Weights of a small mixture-of-experts language model, trained from scratch on English Wikipedia.
Size: 14 layers, vocabulary 12308, 91.9M parameters.
Training: a variant of Muon for the experts, 517M tokens, 3553 steps.
Below are experts of layer 2 (counted from 0) of a mixture-of-experts language model. Rows are named router (the router's row for the expert), gate (a neuron's input weights, with its number), up (a neuron's input weights, with its number) and show model dimensions 192-255. Each number is 128 + 24 x the weight over its row's rms, rounded and kept within 0 to 255. Numbers have three digits each.
After each expert's rows: a language model's description of what the expert responds to. This comes from a sample of Wikipedia text that the model never trained on.

# expert 48
router:100153105106081135126110119129129119104125151154127115110169105105112154164135094149142149159104118152134147137161137077145156115106162128157112125157131171140140153139117112131088101109122118
gate0:118131100128117139103119166125161146157127124149176135116123124116142100122128126089141104139130133134138095177151074069125087058100128126153137118148085091125150136150112144090150170103135135
up0:135134157131142130142139106152086108092119129097101124113138136131103173170134130149116165135132124109118158085107177183116163193148116121110100128095166178121120106096148117147122097152096125
gate1:130120146130117173132161170146113125144120111155139112139128133137112146127147127125139154138092138133095139139102111149117096132099126150135120122106137131130150124124106141134135113172126125
up1:110107138135132149122110111158116101174138124139105146081114116113111139145104096126133125109131105156154096110117107151114106112111148125110190135146136128118144140099074138121176102111129136
gate2:153138114137112083141123098152118099171068147114150154106147131100112073102106119113138113128166090118136109149143129122123113118124126143110095172124116076127109085148130128145113148120123152
up2:139137131161127164098148103124094163115142142175153108106114159088111168114128104156114116074084170107083163113134137178116142128109128115119203115096125182115149112140135097129138108092160118
gate3:153141126142150160164183104141147132152121114098137134135112114166143136127122125136146127170092105161144147148151116147121196103132115122136109148099116143118148109127139171150134148103145133
up3:100144151136153093074137145136154145096124150138128117131098128145085130131136113100134141088136144102117176125129117120082106170125126138116144109153130151090121181138115130132124145095086085
It responds to: Years and numbers. Year and number pieces after in, on or a date, especially 19xx and 20xx, as in In 1985, born 1988.

# expert 38
router:143140137117110098154114134096127152090126079087117143159114141145111138162125132086127155107134158129110133128150127125108128126147086122122117146117100142098131172064098126118099115088148140
gate0:122127126153126107126156129091131094139142124144150112124169184133125134091147148139169108128134116186139121167114137139130096112121125111108168140140101117102144115118122152122158150124081115
up0:071098108100158141127097094110109089111119115138126122160090123130159135133146151170124107136170078154182129086129103133123137125087136154151160125131152185127121106159129128100172114155164121
gate1:139110129150135125096148134093119115140130110102136147173132134115150145091126138153142073097141159121114149146122089060115133156161102129153104149167125104114152119113086110070126092138098120
up1:079166164146104101144117132133149128120123155161136096100118135095086121151147129125112174138117094128133125154126144135181132138070082133130144121131130133141097101153138132134120109122122145
gate2:120160112142184143138124097104119159176153120083129126126146120103110136133120130117145089158109144091143166128096190124144120174136092122114144128141145128141143071124102165179132116105097177
up2:077134134124148120157082129107155153142141171107111083142124073119155143110115142098135100158118112095117098138099177105153115125124158112128193071142155130139157127143095119146125115110128137
gate3:115148153109136139136174144106157139111130124159148133124103148101100166152092054126129170124130117132151131106111117146135124129116119073149178119119126099133165112102122116124104155121097150
up3:153138155190119092149100072135115143117137184152136150134098167114152140148119162122113121100130127120134110117127166080095153135143119155101111108141113074074159080121142137146136181105136123
It responds to: Word-final syllable pieces. Closing syllable pieces of words and surnames, such as ount in surmount, father, pson, ted in halted, amp.

# expert 47
router:131144125118120090094110114140133126123151140128143153139106115125095139156100095141076140124108081146150141126128103105149116164145119100110152170167169171157152169113110116151135117085122115
gate0:110143130154145088142144129136161106143090161122116128153095158130135129129121066080128145144140121085081111171176147139084142095108126120098123128115103136115119168146136166102144133150117121
up0:090156108151164100133138154137170124140079167127138120137105159159151109111116092080127155123137150103096119138161143139114153091100150126108136128099102130126109156151143153101160146148114124
gate1:141167148125143137132165137073149120125124126118103100141105129181158129142197115117135156123175130142098141132080143125140117153170129138073102101109104168150118067120138143113135124108140122
up1:100169086224136106121123089126154138159146103138119159066115101132125135139131119132145116120114164147164107108125155116152106154141093134077151123127143146135157116120137155111122138142163122
gate2:144114138150123101137118123108106059148105146115065119125119121124159083166114155106171140137106164177155117144134118077056120131142133155143136137095143100104116144124096139141142176099113111
up2:119107157163135112129123086102111094145134156113062117120150134132140126183146137116170133176111154163135107140144129081065147142124139137128114162115116146112129128126115169135123153109099122
gate3:130131130116106127136106144173102102133093114120137122148143139121169139091169125118138136122160139121098158137130150116162135079141155131146141124126146125133103114114123094085120181141114139
up3:140119120147142124122138128061132143116156149126129133123119123135074094165083132162133128100096118144143093134129095133094117175131111105106098134141109138125155145154130165171123097122148132
It responds to: Digits inside numbers. Unspaced digit pieces inside longer numbers such as coordinates, populations, ISBNs, years and measurements, as in 25-8-2727, 1,15-6, 50°30′.

# expert 24
router:150117100126110146113149163120153143158119116070152140168105137112112128113117101089121075172073117109106143114162142163136136112169153111123135130139134164134162120165127107143160128109080140
gate0:157105135130113126156130113152159122108189110140106141119173135118127127136139109131160151141100129135133088143090105068138142107153101131124158089127153114159124134095120105122129138118127075
up0:169097146157130167118142162164125133103174100129120138153144134135115145158131145165126141131140157117153117127119078080125097147144124154161142126094148145101129126109127128092136133126152105
gate1:124122133139046136111132141098117144126161128114131126130097119109174128132131136079106149140127100118135133120135137118121099129150162114123114107137141120090122150108139111076151067106153113
up1:149114145123132138116173144132134157113121134126109143118103120157121137182116152172185146137126116108154125143127142195176113136122108108119130178061122129121121083136135150123142129147093127
gate2:113117112108139143085127143138181162126156102132156127110115174165144135107134124098106110150134143120096132128125153092164129104108112135116132124157139118127109103096112164121139140146101149
up2:149111117133127165130117156118156176111165121120126124116110156137156152153110133137104143133117159123091127130138167099147111097119130140088122139150137122101113134125107173116157153156126136
gate3:083153108095113106107080122149116138168120155158133127094126175132120152136130136133105113140179147087152129172092130119128118126113133118110168102100113136143137128134172137100127123128128131
up3:093119116167164131154193121135098136116143122157088152136160087129135118114109142105148139145105098108110132104144137111155127109105103149142105178149121102099119108123121156090131162142118105
It responds to: Word-ending suffixes. Inflectional and derivational endings inside words, chiefly -s, -ing, -es, -ers, -ation, as in compris-es, ski-ing, West-ing-house.

# expert 0
router:115160135137143070114125069142166136178104145145110167109081129101138139126129138125128146139122125145168123159134129128120146115099102157084119177143136125165138111113131109159111158088154112
gate3:120112111139142138107094146125152133123158157135086163110122093148113118145096139081108157143068148162144104131111119132155113145141156086136136087136139139142126119159151141121122126166130121
up3:147098149130102144147108119117145098117122148143074131103123111091121161104106132124123147134109109077119165159074135112132138127151092112097146082100156123094158125160132121155115157155156160
gate4:118117130105135106147145131134171100133107115145133102107143142057178139137157159118136119161118128153147134126123139127166158073127116170145109131142103119117140127131162126149172135114101143
up4:118144137112131103139146123114127135133154077130151143080128119116175111148155130109141129145105125145195133145165112131145161068106092153107100135124146130142128105137179116113161131112103127
gate5:135130152130102141121127146150114190106071091167130178126098123143125137121090176101137154084147100101088153086098156152124155113141114109148151116167146142101140123094139132061156108140115104
up5:134144104133127131145097126118154112118164144159124080119138147145122120090139114145150126160120130141150141184145130124137092142119143100104071156136098118120109150170124147126126138175136125
gate6:116134087151129093143120139105133140130130102151086088101151117098126165118152111110157112100145116200120166140120130161143140126095079119107126140102156161125139106108117101077118102088105095
up6:130131111126149122151136093114109121161139107137148127098081088160145147129146109089148125131142127115183149143154143129110129157109110115116150126134135118137116115153139147143125119104149083
It responds to: Word-final name syllables. Final or middle pieces of proper names and foreign words, often in infobox lists, such as Jama-ica, Philadelph-ia, Goll-ap-alem, plus Hebrew marks.

# expert 7
router:139121122158134119106162139140161129089140120081159161144120145106123123113137113124127164110119132146129126088137116113115077163110101142119154160161162154126078124167146140116140110113121090
gate0:123121144104148128141114137148100121147109148115094124165129157104152111090119106150141127070148158126142135114150101072141127152169137113178131092149179098107134135084123097119120133123097178
up0:117107127169124136117116142126151152132074133138142138121136089099108093135163116125115176095093116158115135092123145160117100140117110164088144155105098139160143099153159142111142144143128118
gate1:114165144177156145142146098123129143098142112124132136097102127133095133071168112109094110124147124147124120175101141152150123149179087146155118152148105129134103137149137131119132120105121144
up1:156132097100130089104096168108123116148155116147132178118155116136151106114062114143151129131082092116141124103119114131132137103125158129100135132125146105148133116127125156114115150051131117
gate2:111115155152114156101128125108167107134110169145162149144143116139127121166110154111125101105120117125130144167116083154122096196132134122131102142144118110139150133137129140096108157131125133
up2:120098129139115174100112112115151125152121142176127129157097126129143111100135128122120104084127127103162118143080123142159142138135197148158111151113136093124162129115087127117095119144098137
gate3:152139142130121126120102112125127133122136142097178093124134080133122139070121128106172149149148111189126140148111136132164137091136145124108129142145110145138121172148124125163112120105104085
up3:110092148155144089126145141123138119148125119148137130135151127129101136182164112138115118095088160111134092120139111131147128114142166126108146092132082128127118154112108133114071124131131143
It responds to: Mid-word pieces, digits. Word-middle pieces and number fragments, such as categ-or-ies, all-ud-es, 36-th, coordinate digits and years closing with a parenthesis.

# expert 56
router:136121158124162146130155119083075129149138107125118101127109132182131103130108148120119129132134122117115154085145143097094122157145131098132135157138129085151098123161100152162157173118147116
gate3:105102113132130121124096140074157133097141147123136119106086148122125160147164138148095154111083092117082161132142134144134144143142123133105128186140113109113135122185112126183133137148123153
up3:118136108108109103100161111137120134141106117141117148162159123140135081132125129135128113149177114133133108120082149143154113122106157114144125114110186143137128105091157111145178136099114136
gate4:128103154097117122090133098137140117152079163141142115114152096096149120146159137098125161125121134123079118165119082151114179161112137110144131140145162098134142139129137090117108088120137126
up4:146100106116127153118119100118149090134090210145145104119155073082175161133149157097139163113106177154121150115142094121088130158113146113125102109121143115148131144166119092102095137060150140
gate5:104151107169099133111136164185136137143171141180144103169143106140158102135104137097091108133106082111124124149142126153112098133146127119102162124120131093155140127118096155149119137132142125
up5:112107188158121132136109082162113092105107106124106095127147111111105121135187124079148138115141115138150137153071142116175119163147118086151123105135147136110155148131149088096171096136098148
gate6:127150130095148127134125088138070146135130154124137146128035134153105131120141162102114137115130123098150148153091160175134126095098113079073166160136139096089123120140131099124093153141132119
up6:139128121130102119133164159170173097101094096108112115138143139102161133115136148157106106123101122134115147136195114100144105132170087221149096128083136112142139131124114155140134108105103096
It responds to: Name starts in tables. First word pieces of personal or team names in sports results tables, after a pipe or country code, like Pas-, Vill-, Cap-.

# expert 2
router:140141125122115104105137163130168127121137185114129168079076095109122125111098083090132175172159101105126159097141136099125118149078124129094146129128123147145143111087134136132119100100164114
gate0:170076184122131136133133143124138117169145112144087118120107100113128124145124154159137186131149134104110144097140130141081117158100142130112122140106185143106130143145069063101118171089123127
up0:169114143129148125116107119142146124146105142161134117121133142133144117169153135144162114146143146188138133159147115127081124141117148188121108095112185131131114105189126119145139157121115085
gate1:103166158140147099138133115128153154128121074138161182115127140092117099124124125146159114124116104131142079164115154081164109110149158110139143103114157161090118089118128143128107130127144132
up1:102137089127141147121130088134129125185088145114129110119125116133151063128148148134069124139159131156125123121121183082092149142161165174100208116154137143111113135129150100152111155114110107
gate2:136123166098140121032192132127140060129111118116136119143139070144120165154142148153138126150144123132090123081131111108151128079101144132161146169164123156127113139130075132138117126109221133
up2:159051109150143160175103121112136152149127103122101110090157161122133152123160142138109122132138114147176061154086140124138128125122083142092146147135115119124106101171136153100122127126141133
gate3:117156160114105132113119101106150143129147136114166105107079148150156145104138158131153096156110126148077151150139096127130145075191113083128144123060144162139157136157173117106083119123152121
up3:127171109120143143108146160074142144164132097118148154122111119125141191118118155129151099127075123138111110124157128087149122093145125111124117117140098104145174111075130094081121132146120143
It responds to: Taxonomic name endings. Latin suffix pieces in biological taxonomy lists and binomials, like -idae, -ensis, -us, plus years after authorities and table pipes.

# expert 44
router:103172126088103134111117139128127159123137114129129149113138135176105156082121093113104102156131116148172130110082146139156096126142084139163105095151108075113138148127134115143149145093136145
gate0:102161082122090110132134125127117118113105121162091124133159103112123136106172115104145124132110146144212110117080131117122126110147087129119125131116057114090125102143117130147117106133099090
up0:146094175125136085127108143127116123118127135087156133156119151163129120171094126146123126114155110112066126142181128126134109123125184136140144131128174120185115122086129118093112132105197167
gate1:132092108131073118113148129111129050127113132149130111124173132115150100121141118126147167112147118087134106170149161059135158169074139176142126112101136094142132111144120133114101138149140144
up1:145124124125135150156112132145150158134114095120137152156108111145105113171130127115083121148138130077117140113149122113115121155123121116107151122147160081163131092133143142135137131129171141
gate2:124115104082139079064125119145121153188147110109109094121094139170108131120111142120090102159119156145108137136107114116085105109150123108131136145183135146132115118140107123150135169128166134
up2:105150113104157153111123116149128159089159111133107142120134116170148131151129130159113054124098142135065134159091144135151129141156170085133143142143168153129104128100123140105134117114152113
gate3:140126108166131136111096114076147124183129131111145093085115123154113139125165107141094157149119173078132106101132100128107126159113074162139111095169151180176152139158110128115128125098163139
up3:148149129163082103123107117101149140170129139113140106103094128134120118102134149155114138163095152076132125088147097109100110139074120181143116097163121180184164142134124137120125138114165134
It responds to: Adverbs and modifiers. Adverbs and modifiers in prose, including -ly endings, also, not, or, only, then, more, first, often after is or was.

# expert 49
router:099144141135148120152118131147125112150123153114168144139152142129147105130160105139126135137115135108155110181129136121097187135098148154138132184144105117118140075131136122166089099142075109
gate0:108106145141154101103135154155114118112122150098127132130142137135112107114159119138101099077102147142109167093083109169117080135138124114132133127133125156170117116125091146116144161125141111
up0:125119147189122127148182096142091138142147159080088149172076133148100116137104113056125107199134106102126099111121110140107132157141121104110136164169132115099151175094155148150100142133135129
gate1:143153130120090132150123155120152131163116085136113142126142124141133125115160111170115142129091155099156109128162147164114131127126140121123165111148114125147148117162138116142081108142088107
up1:120145120113116096093133119128164123170156147151096111150122132134112078141102113136094120121113143111178128104137152176087130121124082116092194118115117168134140134124162123058144127158091122
gate2:141141122091136095094178095119119131154107124189114126142129156110167100110122132153173131127114104139140169149143149117102122149110132155134125106142142085142165086100137119127102147167140144
up2:080154156090173099108090160135127122124131126100162121138108109096103128133144155138104138125169120134095138111100163119144159137134115109082121109117122137104089132190143156148128092111122139
gate3:101107094129145134110126128058136164108140131144145115085132140141157108136133110135100114124114134174160162112133117146137091109125157169078128134133154140091112124137139097103170121107120126
up3:135089103146127108130154110153116128153106141099141148139142135106172112130091133159167184153145136133130105128094116088129170120099163138146086128124128109172132158144088149149106148101136136
It responds to: Countries, states, universities. Place and institution names, especially word-final pieces of US states and countries, such as Del-aware, Ug-anda, University, Texas, Scotland.

# expert 17
router:109137136134101142145122082142132141133116161152123142129127099141117088102121113133181136134110113130131096158180090095129127115082133126114113064106112118132180136097139130151115123160137166
gate0:122184120135128098155128103106169100090107104144112141133129137078121183137089103108112103180117133104113140143139176122129135103158132134055136131126132152126096117175146112151123142108138156
up0:157172100126132108135203135119161137127092106149155148132146128121096124144107152115139083140131110107111152110121154106126173119180090083097135124131128123171089104083132153102125133101129125
gate1:121181130103124112081121140105131134134114147147148098107119142145151197170135120118171141170144141128139117164098140102126140107116068168136145160128119133122111102111091156110156145108080120
up1:119118150091086114125104117144109136115125092095168107140129144143157120091123184118148081120154063145132124115147141124115127142150147160104159143131117096135148087141137116177147105152145152
gate2:180085152107145106137137110127087156142100105123151136079102131165172147124095148120115149162139083156151151097102139115152138137117131153117142139151147126116138132132099122121093123142112110
up2:122111171119110136100128138170128100126149142161147134147117113125107184153144125139111117109148078112126127079164076111144109144149118120114143101107140097189146114114124142113143135171160140
gate3:124155147125129137102162167116195077115121094086147115128164120140139142126093147133131134152121131136181130136148140163147145148096112126061105128122125107131125082120115147106105153157122116
up3:128122171111132154101127142124133139169126164100157127117139147128140089110113156162123115144143118101096132138173143110155118118143130163125156103154068149165147112114122175135144121155121128
It responds to: Descriptive group adjectives. Adjectives and proper-name modifiers for politics, religion, nationality or field before a noun, such as political, religious, American, United, Rural, literary.

# expert 41
router:114150169111124133133153148128118088144151103093137130137163155098173108138154173119144122101166107123126157116122081162119105143113141107128087099103135130122144165113120160110087127151118095
gate3:116115136104128127106144104106079120086116134147119124147103121142108128179109138150194116144094159131115120181118107160172148149128150135111110148080104088116180114141145152130178123106157139
up3:164127130146151119137126122072148127128147105105095119149108144143151130141134163130194090117080130110123162164089138132167120125132134118120143131093094078139156125119123119127151100127151131
gate4:134116170123089120114102140138154116181128136109144129111114139099097123107149152133136140133169140136142163122115106161144094104137112122177090159147159133135146137122125120149101145121123188
up4:131126115130183094175138153129127124121109114153141112166123102151157061154157113119146150121152143112133121143184097098136170138104107136076087132097118105127116130113126142169115155155143089
gate5:152139107170119154080164109134122107153116116140138107140149096119123116115145120130125147139137075095122105131132159090105088158150096107117184171107128130143123120085147136137059150148097126
up5:127158141121162119162153086129101119146166132111139062116119123149136113137137160162111138114145158157135148094101119166161109142165134156116062117127096090150130097159132149159185099078124119
gate6:154102111063101144101143129110150147106121158127162082144134131088156162125112127124126106162133144105165116132136147120184097133100079154106125128130138125140119126127180129092141133112141102
up6:154123094128092097155167110169150113155118146127155149121094146114084143101128146072126144103111151187143150156186127129131108158130132141115125118134159136137125123145111113121120135075162162
It responds to: Colons and semicolons. Colons and semicolons ending labels in infoboxes, lists and track listings, as in Conflicts:, Gmina:, include:, or separating list items.

# expert 4
router:120137107114114147112135088154114124083098160159106135176156096135154088144141082145130133169152191120119122175132107174116173118119145170136097115115114118076106119135141107135115148128143086
gate0:159104108143077114117113112137161108130108114115115158175113129124150111090142107125142199169127130136128147116126124148084160130144134113152137134128125123139099109125115113122136081152135134
up0:121113169153175154100132137123083124158084117109149076137136131124082132121152133089114125105135135106146110120097130122141100160127128155127126116160103105104113160144122167120133157107122136
gate1:132138112116084123161072113100133112160114101150153110141113160126127166096104111134133145133153144130074098110144113094108111142103101136109115076134129150098096097127150097140185123138151127
up1:141127141128103134115125126134119111105112129109161125118097094114121164125105094141114142132146093133130144140094125111138122145144144127111105077117121134119136091141154114167110114156170149
gate2:126125115097121137092122157147125113130135129145097111139145137125127162148140112134108117143147122127171141139125134142108139133125148127109117158158093117150112135111091143125115099163136134
up2:127162139154140146173138117112170136146130127144159159099129140148128124119117161119146113116092166130054125119125114100152110152131084148145125126123145149116131114151141096134109119089124143
gate3:136157138146157040133135086116143119131100136117140131136115124129156161138110106122104138117113132120131144161115111104101101122127114095132177138155142124124134125129110145102148108127132127
up3:126142158123140104128115086132119159214115107118108133153135120137141128118115119079136167149125167107129105061154115108093157145116116089143137129145140170154131125165127130132152169138147155
It responds to: Government and place names. Words in names of nations, governments and institutions, mostly after "the" or "of", such as U.S., County, Senate, Army.

# expert 14
router:210076107129147112128097142128135104150115099151130138177149160105143178133157144156138095133142158141123149152135125121117158145166100115110145144140146099149129147150120129090124157114092152
gate0:153061106147159108116150142121166143166129117106104119159149136108103173101116165133205130155120098153154092147152134082124131125118125142156133128140123110114120106089131135136095111100128157
up0:103123141130127118101134131124128132148122155137159147138138092109143153122118108096107112125120140138133155100162150129139154136071145140130177180129119158121131111141123128148139138140107140
gate1:134125172118115082118188160120124170131139119081129125105094110134158121105182133128161163139116128131133083168135113099146105124146158140156117127123123159140158098089116167124131115111141119
up1:125067090146144119141123114130106117149095112130169138084155123118129139139144081130158147157124145150152117112168096130106154118113133137125132130180096124140109115114101125135142152111136088
gate2:135104163119134125130091112151082139055161178071074115140127164146161126143134129175116126119160169082161118136143099136146121102166123139116112112119111113144140140126106133145148088124139155
up2:102090074129162148119109144119143127126075105119159108173109123143121117125133160138149140139163143088138110132145121103123123140133139135158114098138159112104132142130189137119124109090125128
gate3:130118146131102133140119136123127086127094098148115134131161142127141149161181128130100104109092154137159136157096143175134113107220140124115078109132103106108124162125122157118116141117122147
up3:177068152113126106183128132091138070104101109128127092121159132144091158158165133135142087131166180117143154121115084186168175131135133149122137135150099115131138142137126118102132086136129123
It responds to: Mid-word pieces after capitals. Second word pieces right after a capital or initial consonant in names and words, such as V-er-izon, v-el-ocities, J-aw-breaker.

# expert 13
router:118168138111131106128131105142151111060140130081132123092153119128130119163138126098126151086170126096123147120128135139111146128138108133093163120133094147108105125108136133122114116082130113
gate0:085140106154143095146089150107150158044114112147140135119166102121128121151146087093137121116163106107113146123129117125121155095120135143135118125130137112108134133133127140130151098132119131
up0:138149121057101103164132127096113131119132148141157132141093111132098162110109159144119172142111095110131138120199123171109164136134145115147088124128169138171166136127128131149110126125143128
gate1:139144129143123123119141121174168131110139130110128146094098121155106155129150139077123131142136137149088132137120147133120126116103160123104165080140140143129104119120114113091132138134124142
up1:128128094125129147113120075131152134099127168143142159105072125129093108128114117093100110153177161153098115143089172153108120120138160106106166107141124139132123156133082138118126141139136123
gate2:078115113150162116097130137090096158076116155112172145170124090132159136131146142118122115096117129144111120142126109142156153116161135128113156112123135065142126114105128128081143147082137100
up2:111092074122105067101104149117117131108113157088137185156107128091155149143139108102099106106078133195096128147131097166127135131181132130117147134142157079138153112118113149082128151075127117
gate3:130126123134108146140114152109152088118137135112165160116127124155142134156132092101125114120105093063128160100131134119119141134139158075137105123131130106179113086154069113127119095143109139
up3:118070131184120142128115158122139098094099131094157156088170109144118125118138109173093134143124132147155152145110114145112131136127137087173173118110169091140102129107125122092087124127143109
It responds to: Name-final syllables. Final syllables of names and words, often Japanese, Chinese or Lithuanian romanizations or -ton/-wood endings, such as Keik-aku, Ay-ane, Zeit-ung.

# expert 53
router:108148110146063165115183108123117126113117103173143144137149148125122083098139099160163151117117170131145129133173134120159112132102161141138121134126141132111097149157119175095128136155133145
gate0:147127096171118115124149175101160133111106119133155092133093128127106130103133120095147128145110162135182127122152128134134108114121131129125103135140149119132093119120161165089110146149144140
up0:120130173094152143123122111160097120137148126114099132143181140126162146151127142122079110094128101147076108124096133138127131143129115124116160142097089116132112114124120091167136094085114106
gate1:121093135108104156094111136179141114135112113123146138138132095112112107120146081142118124145144136152151165171093146108108126137153121118119149144125130196140154139101137130132112132111134120
up1:091131121112133121105129153139135093085126124130124144164149133135111148118132106194144133126107164101108111074194101074160152135118128141123117081096124128124110115145122138145154130117132123
gate2:127108152099116107137096133129107087136098156109127132150165106116146118152147171117178150161148146119122120131105117144104118095168132102104101150116135113115091092099125134104147130153145151
up2:153113136090113145126140098151115149130110150117059158168117156110145097141107110126099125194113108131113139134098170142088162108130140133113110148160093133135060122092096175119120125139146151
gate3:118116121126098155195111096114090096114119159096121104149137110111121125132122119122178101106143121146142141127167125167132154124129149091132190087156150166142168134150139125128144134116108138
up3:120121124153119112159108104139153052142140135132144089141158076110127123131089129149128090135128114146166138127146175148161122098148111124119125085141148164171147169151134136100151143114126176
It responds to: Word-initial syllable pieces. Short capitalized or lowercase word-start fragments after a space, continued by more pieces, such as bar-coding, cor-bels, Cont-emporain, ter-rible, Imm-aculate.

# expert 26
router:095169163120140144080104124133118101148153138126123113178094093164118103120143109144121131139169097110131137140117117128103127108130127146160139088079141149160098157143152128160165175159117125
gate0:065171124097165136160121130169190144140119117093164121135133145100128142130119117128108156116147142142161105116122146133158165129130160136113129102116146130128125146111158140124100150133130084
up0:116096104133114086112125177119114130131104142149113143115131101124098081132166170135126144107141147154140104134096100118147080090099152130106081150150105111138117124179120140131153110134148142
gate1:157165166138088107109122123173186122109119156114157104100141165128166154136053121156121149123114129132106126139202120161101135126132134148116124099124126071171076120134155167141164178134149145
up1:142135143118106190125131120121135127104112146101137124169108167127131147139151108149156103118144092081110137151098105164093156154148123091108156155139150143133108114150125165089151113142099132
gate2:150127099154117113159107119138122169116145092102137140138106139118120101138119163076136094114081116126125159127164128102123167112119129154138151122127143127140125095133092136150099116132109098
up2:146133177175160091145137123151134128112149155114139113120112153133100085159125123111114139093108157131114128148129136110100108167103165107117113130136113112114134099114123130127085083135148118
gate3:113095136119127138150085112143186118128131164150154136168144101129068129101106184139126162084138148117155115131155119133130100132089132162129133088150141098162121184112147092131136111165110131
up3:142129121115144158124111153121109150160129098154114138153149074101103108135093132135114127187119123120133143165125127140066144191098119130106098148160088159131153112135149138146135109097091143
It responds to: Country codes in tables. Three-letter country codes and field labels in sports and results tables, such as ENG, ITA, GBR, MF, JPL, USA.

# expert 5
router:108135147136111114107118124170107102111127138128129123120173135112139108111146097104135094109154104127086147144128190117110162127089134140148156121151176141163130175134090090121127141141134099
gate0:106121169115143139164142179077179130123147139141142124182154125167113120141144113172133144161120125104109136150085149196163167170174105180132108149121095104144106134152088140103142151149109119
up0:167151102143095149102123114166076113127115117104109122112103130124151125110134126092141107109141141159128116103165123064086088060073138103118147118099167143112139113116153120143102092098149131
gate1:128120121144115135104161159139119128110130122066113121156120184122155132128144118104161133082144126162128115148128105116119120124135134157163145114140123155124104145146122144098109099090097104
up1:123118139110115131103090141117120153106095121096139122094146163111166130155163110095153163112151118144109090130140127143070160136131174140112138097134116135170117121130192146113130118104111143
gate2:124143161095117109153151106145079120092173153150139115143166175079165161113140157133116147161126118104178114103138130143102103153104111181117141117124193111110107123132132146161147129079107115
up2:100148125136122133141094122086111143156129121040119122161083144122112136189120076130149107111129115150081091111137131096108146146162119120136148156193104160151137133161095088153117101135126147
gate3:147150119166133138133124130100168153115099136115134118119119105085104124119131140133117180150116179123077112145097124125184122109140126164126153147125123144125155147160161141119096110134180162
up3:109112159098111138108112146110164191117162142107083087158117119165115142163119121152127141102111127121090176125118134150154126138136097172100134120113136144114121151124117177093156128109116097
It responds to: Table score cells. Standalone spaced numbers and dashes in table cells or scorelines, mostly 0, 1, 2 and —, as in 2 - 0, | — |.

# expert 31
router:100162132140116083147145133101096150119138163163140143128101125136132136112135163118156174092095106155147141118173138097107155140068126184136058154053110130140105112129117133100127098162150133
gate0:089124110114149150119126142116120098176130121121139128126129163160144117129117176140112115116118106141123115120103120102159114158130144135132121139081140078128132143142098122094144103121122101
up0:122155096100155114155105115118139104109124149098138128102124105164113117153084121146154121103111143127124113134156083127108133154138123132133124119114172094136123132159107125163092099114141099
gate1:136134114161122101103135137112123136122087132137112118147100116141109141115103115152095070153109137140134103181170144117133140127112117105142136128136121171173127126158123155110102154130096128
up1:110127121132102115172140098097117122153120144126154116107141110126120158118121124125101122137102126085145107127097103149107077118130098146131119113127120135104120165119124106141132143090107094
gate2:147127156092131149108121167166096106187137112146145112149138133116135103174173158145152124109151081143122117142175151143093137145101131098137114158155138138127134109100131124102113103152121173
up2:105111133119137088168165170112084135129110083117118108130128128140104155135177150128115125129146089169146077121132094139126106152125150136142147144113129079104147129109132151153142087146084134
gate3:140149150145160128157136112148123155131091141096127132145110160117175120128121099099140127160151123143156130127138151112100129125130142123134104114151122147170112101135129145107110121127114115
up3:130139144135099094136130100095140107080157167124145165143104164138155153180114124161153170125138142130102141129096147091141102170134169159141106142113116131080135112126116157150149069138125151
It responds to: Consonant-vowel inner pieces. Short consonant-vowel pieces after p-like pieces inside Indian, Thai and other foreign names or rare words, such as Bollip-all-i, Jaip-ur, Czechoslov-ak.

# expert 23
router:092140150119147162134130138098139157142124161155167124186095103173113105102137104138093160156093112115096153126126144129106153130131104119101141116136103126167089099115126107151119183125081139
gate0:126142147115111105182086166088170136059103115124139146138144139135117119197142166142106121134134157117103129098135156157142110131099147151116075173128146106129114164125108090134087117145143123
up0:123104126143116118172110156102163150080111116101134145113155135112133137201130132143122117123131124093095104074111164131168152131122154118165101119124111144144164122096120148086103075108161104
gate1:134136110127138138091102097114128143188135128119082127089072133091135139103118155126142131151105140161122126149160147140101124136165114102106119135167159147114150135152167154132161094144124126
up1:135154106133138126068143142141125088108153121115128085154095133158141164134071149139134125136126109140147157126127119150154136147110121129149105131112087113115134128130135107184162160098115115
gate2:117134150125107118129147104099090138175091121125120157116149122135091129085137155127133126138172113177146128105164090121141116106154122113178091106148134089099117145108172122127118149117125132
up2:141128160090152146081143130118140098147104150141118133109183104114150126161122102127135149178164105137121126122134058116143131146106137128107122142102138126120121126168097166127177110136136127
gate3:116098100144139073133102156107166133154147123133114131173141141088102145193111128116104155114131147130080143128120144108118120119132136160133137123171064174123137145111157150114134159160107143
up3:163136147124133118137150133108144149147155140113111148151104095105133129152167119127181104136109081139114106148136121089092143137168128128161137188113097111153080136147136163161158146138130107
It responds to: Sports table codes. Country codes, player positions and column labels in sports or astronomy tables, such as ENG, ITA, DF, MF, MPC, JPL, Goals.

# expert 21
router:100169085111146103164108089136130159160138148114118133076104146129147132101165128163129119168166086156131122114106105103120128124134110155163158094116133138149154133100163133173108144142144148
gate0:089147155117153097127155139128121126147118118135141111108136161094127104130138126198147129166119127119137132148127127129108121127116159164165125090124116115143102095095116177139129131108103110
up0:154119113144113147111123131120140097120161131119125177127116086148142146128103163074113136104127157134118127134127148119166146104160124114075130167129119114105134135137146116142128146137128162
gate1:135141134143085162107153150122131173127119132111076077151136201138151134103119126150144135106116098077131125150144128088147128190098132144116128098115104153145103105111107131122120108135108118
up1:162131133124135158142117093120135115131101137146152097111085080148122131124129114142157156147093150153103085156133141119146144093160132149119162132152119124117143124186127127142157125144141110
gate2:100126136098158158179126129150152134178142136120141133115125120178122162139112104129139092135102108138134125155099130138136152110126100076142161125096134113111128164115129129115133164113081180
up2:113138123155105082103156100121084127094129105150113091106150123110112124140186168140138165136170151148155117116120170084100126129105161136085108127137097116116088105123147175104136117135155077
gate3:134131115131135079129105117110193132111089134121126163152150126171139126124140107134109116137142091157175145126150126098177108127148126134160127107135126068143108140145127100109139136086108128
up3:149155120099147127139166109158108098171157089115148095138108125167118172141083162110113142138141097138090081117133139103108164093140119071136117137138104153164122147114138139153147166122121157
It responds to: Infobox field labels. Field labels in infoboxes and taxoboxes, such as Born:, Date of birth:, Genus:, Country:, Coordinates:, (aged, plus degree signs in coordinates.